Experts of a small language model: width 320.
Below are experts of layer 4 (counted from 0) of a mixture-of-experts language model. Rows are named router (the router's row for the expert) and show model dimensions 80-159. Each number is 500 + 25 x the weight over its row's rms, rounded and kept within 0 to 999. Numbers have three digits each.
After each expert's rows: a language model's description of what the expert responds to. This comes from a sample of Wikipedia text that the model never trained on.

# expert 13
router:485516462521465493471496528508492501574533498469502523486489488474510498484497517488515511493532525504497494453491558506502530519495518470513486510498506549492540494521520485497465470496484517537513515462487478503510497498514520507458488532
What it handles: Capital initials in names. Single capital letters and word pieces inside foreign or unusual proper names, such as the S of Sijia, the T of Trick, and taxon-name fragments.

# expert 20
router:520492459490497454497495490466474508476522511541510525505484503534461497525493520452464466495483519516466450473527502514506516532448525512500512523481500501447471457521514476536501506500505543478497494495497520541526541473498506504506501475
What it handles: Abbreviation dots and punctuation. Periods after abbreviations and initials such as v., Mrs., R., plus hyphens, colons and line-initial The after headings.

# expert 3
router:482481512492470497532482488475512486528531508521488427457529504508507547514531450499459518504462506504463492524476530515486498489467474515464478490488515499455542465533489468486482486536551487486513511487486510494466497514494473509521489501
What it handles: Lowercase word onsets. Word-initial lowercase pieces starting technical terms in species, anatomy and chemistry text, such as s in sclerosis, visc, thread, plus hyphens.

# expert 2
router:475470500497470541475491547504477524522498522531486488525511482479499514472491506558531530479489514537494545494469490471491472507531461488537482478488513465520504510455534489488468516505516462454470523525491488514469541472478529518493507473
What it handles: Passive participles and predicate nouns. Past participles after was/were/been, such as recorded, written, born, held, plus nouns like place, years, election, season.

# expert 4
router:540476546458477517531475492480506485520499481524513475502470508505518501511512485469485448491491488515521500540537441522485540503516517516479523482499486491512493480507497524478486463485531470521522525504513502514511491541501505508533508489
What it handles: Conjunctions and linking prepositions. Coordinating conjunctions and prepositions that introduce a following noun phrase or list item, such as and, or, with, including, such as.

# expert 7
router:516536466553482495489471519524467496497499481501519493505525489483490489490482497469488511523488540471459543487509530460501511542516480483488509521528557518526498528510518494523483545451454533493447455519521565481486528455506481500511461498
What it handles: Digits inside numbers. Individual digits inside years and other numbers, especially the third digit of years like 2023 or 1992, plus century and present.

# expert 21
router:495536463450521525570515532543519524471492480508501490463527518533528504502498468503480457432482459494531508494489535525475485486503484507548499521479483505509507506524503525515540483466517529551519495477505487486521511474545498509514480491
What it handles: Coordinate and measure digits. Digits and symbols inside geographic coordinates and infobox measurements, such as 20 before ″W, ″ marks, and garbled byte tokens.

# expert 17
router:487504472532478511481526493517498470518509509427496536504498534445537490492519475489496527546487495509501492477478527526514510477476538450459484478523539501522495465516531543476514503487466490457545472481497476495522509513514491509498513531
What it handles: Foreign surname endings. Word-final pieces of foreign or uncommon surnames and taxon names, such as -ma, -ler, -roy, -ka, -ova, -idae, often in tables.

# expert 12
router:481501459490497455496497513509496519470497503509486489448507541523503473466481486480474487485469527453498489476505497543480484466500533498490527503441513478530503470529506504498472488507517510468515468488526509530484475459509531520521480492
What it handles: Decimal points, number digits. Decimal points and following digits in statistics tables, percentages and measurements, such as +11.4, 17.47%, 13.66%, plus signs and dashes.

# expert 8
router:464498473501508519484535481470509512472503500556525510535502518517532534516499543495466514476536505500495497524524517530479480523495495524512488504507469457450496540507481474510496484470523526483500540515495508485516523426500525509507472536
What it handles: Institutions and acronyms. Nouns for organizations and groups, and capital-letter acronym pieces, such as League, government, school, church, US, SS, EDF.

# expert 26
router:526490480506521470534483522510478525489510486488484510504512527503462538490484506465527499503478500561480506458492534489510499475489496502521511480497519505495458524515489489516481503511488492510494481479515511511501519483532448500453505519
What it handles: Line breaks ending paragraphs. Line breaks and sentence-final periods or closing quotes ending a paragraph, heading or list item, before a blank line or section heading.

# expert 11
router:510538507467485475492472527447510507528502532480476501524515503497509537534490508469498530507506473499510507510511483478498518499532520478537467502488468467471498509525478482533495502465482542479466543477507486482468524515497478497513527470
What it handles: Role and relation function words. Prepositions and linking words before a role or identity in biographies, such as of, as, to, became, appointed, born.

# expert 22
router:542507521527473543458461546502515524525522479495473525509452513500514492489474495471502465510538470507507488472449519478469582495463492473491476522479528530485499495524525543524529497525467506503519515525548492515490512513521510486492542529
What it handles: Name-ending word pieces. Second or later pieces of multi-token proper names and titles, such as Park, League, Representatives, -ians, the In of Game Informer.

# expert 23
router:455514461526515520503514470496523454506492466513507506469503463468530531509519492555489519489539549471491480543527511500501466498525543521519510524557443509480523523470473516465547501492513463526521509527471502471463492499464498510518501511
What it handles: Mid-word fragments. Short word-interior pieces inside rare or long words, often after un- or a hyphen, such as un-al-leviated, un-id-os, anarch-ist.

# expert 19
router:512524503494525554469478496490485510528519494496511480522458510505505512515515530517494505487487540515526498486515517503510465509488473458513501489489545481465532475496502442522454529498509534504501479504520524466523462462525544494478520506
What it handles: Table header cells. Pipe separators and column-header words in wiki tables and infoboxes, such as Team, Club, Votes, Date, Candidate.

# expert 29
router:495521467474526490500462503474528514529481549507519503540513450475513465505474477507532517440523474515508526501491539488511525524518520483500470542475467511515532532516472497468517513509497535524508495474474458474499480524442522503481533450
What it handles: Years and number digits. The space before a year after in or a date, and the digits of years and numbers, such as 1834, 1923, 2020.

# expert 15
router:526535519507527558477458495506493492536495487470504494472505487501495492491521533481505511494501555500500508491519524483482476472477465498448447467503516523483521505469543479522464522535530475459475523494509525540514449481503520508478488531
What it handles: Table and sports terms. Label words in sports and election tables and lists, such as points, Best, Report, Singles, indicate in race-result keys, and units like kg.

# expert 27
router:513481555504464468516487482510509498493508496496529534457496458513472485539490476486505516484515530421483479511491492467516497513481517515483508520497433515533471477521469537515518508482523451502541505506478477500533502520521537526486489505
What it handles: Table pipes and collaboration. Table row pipes and list hyphens at line starts, plus collaboration words like together, along, co-, worked, as well as.

# expert 0
router:458495486543477535457490487496528471503487482488485512495513499479497526517500535511490506518524542498478488508526513495508456527482524463539531512533455489458525509448506508539518510518550457503522487519473452493529473504489464496467501514
What it handles: Mid-word subword pieces. Inner fragments of longer words, such as -ign, -uc, -ion, -lect in Reflecting, romantically, lactose, and foreign names.

# expert 28
router:531504487473532507506472518480503527532465495443506515506548528501483460449484469459518521500492477524507475460496544476510492525524516465500523484486543537482542529515486476464526478537489535547500485451477508471520530483489562472504473473
What it handles: Space before numbers. Standalone space tokens after table pipes or colons that come before a number, plus currency signs such as $, £, €.

# expert 18
router:506498506487478467520521469468534510529490542440542519475488494508503525475483529500497498501467508500456510489537503540515514479457501507468465525481491555459484460488507479496489489529487518455521497468481503511527487537492502522487519548
What it handles: Capitalized name onsets. First capitalized piece of personal and place names, often foreign, such as Zs in Zsombor, Gr in Grissom, Ch, Al, Bar.

# expert 30
router:496527475535521487494494514519508527523516517501529485495486466539474462515481486481479527489508476525518512492522551494520480486509539537484524518527530529533501518511487507479479517480518514513516498541526522480495510473464545524490526522
What it handles: Leading number digits. First digit of numbers such as dates, scores, ages and counts, mostly 1 and 2, in football results, tables and years.

# expert 9
router:530514466507517470496494510507493543497527486465480545514542543509508548476474535470539516542466513520519524471519499495518505496522527506504494473505500506522451517523490480500474489483512499522514482482481544525484500473527458506460472525
What it handles: Line breaks, headings. Newline tokens ending paragraphs, list items and section headings, plus == heading markers and infobox lines like Scientific classification.

# expert 24
router:536478530486514521503497523496488498477499483536503485532470535505506512520498515507502479501509453483491473517474478493519525489495504493510503488512483490530497497512489521524478489439476478509432504496504504471469524552512534468489519490
What it handles: Prepositions after verbs. Prepositions following verbs or nouns in running prose, such as in, of, from, for, during, into in "enrolled in" and "graduation from".

# expert 10
router:505486548496509523523520479542487473520514498495475486540516516541468512480518512511546500477516498523482480539470480508508531482531520476526500498515547499540489501457498480464509537523503505509540482505505497506489497512522454505498499515
What it handles: Clause subjects and verbs. Finite verbs and subject pronouns in running prose, such as was, is, were, he, it, and clause openers like which, that, when.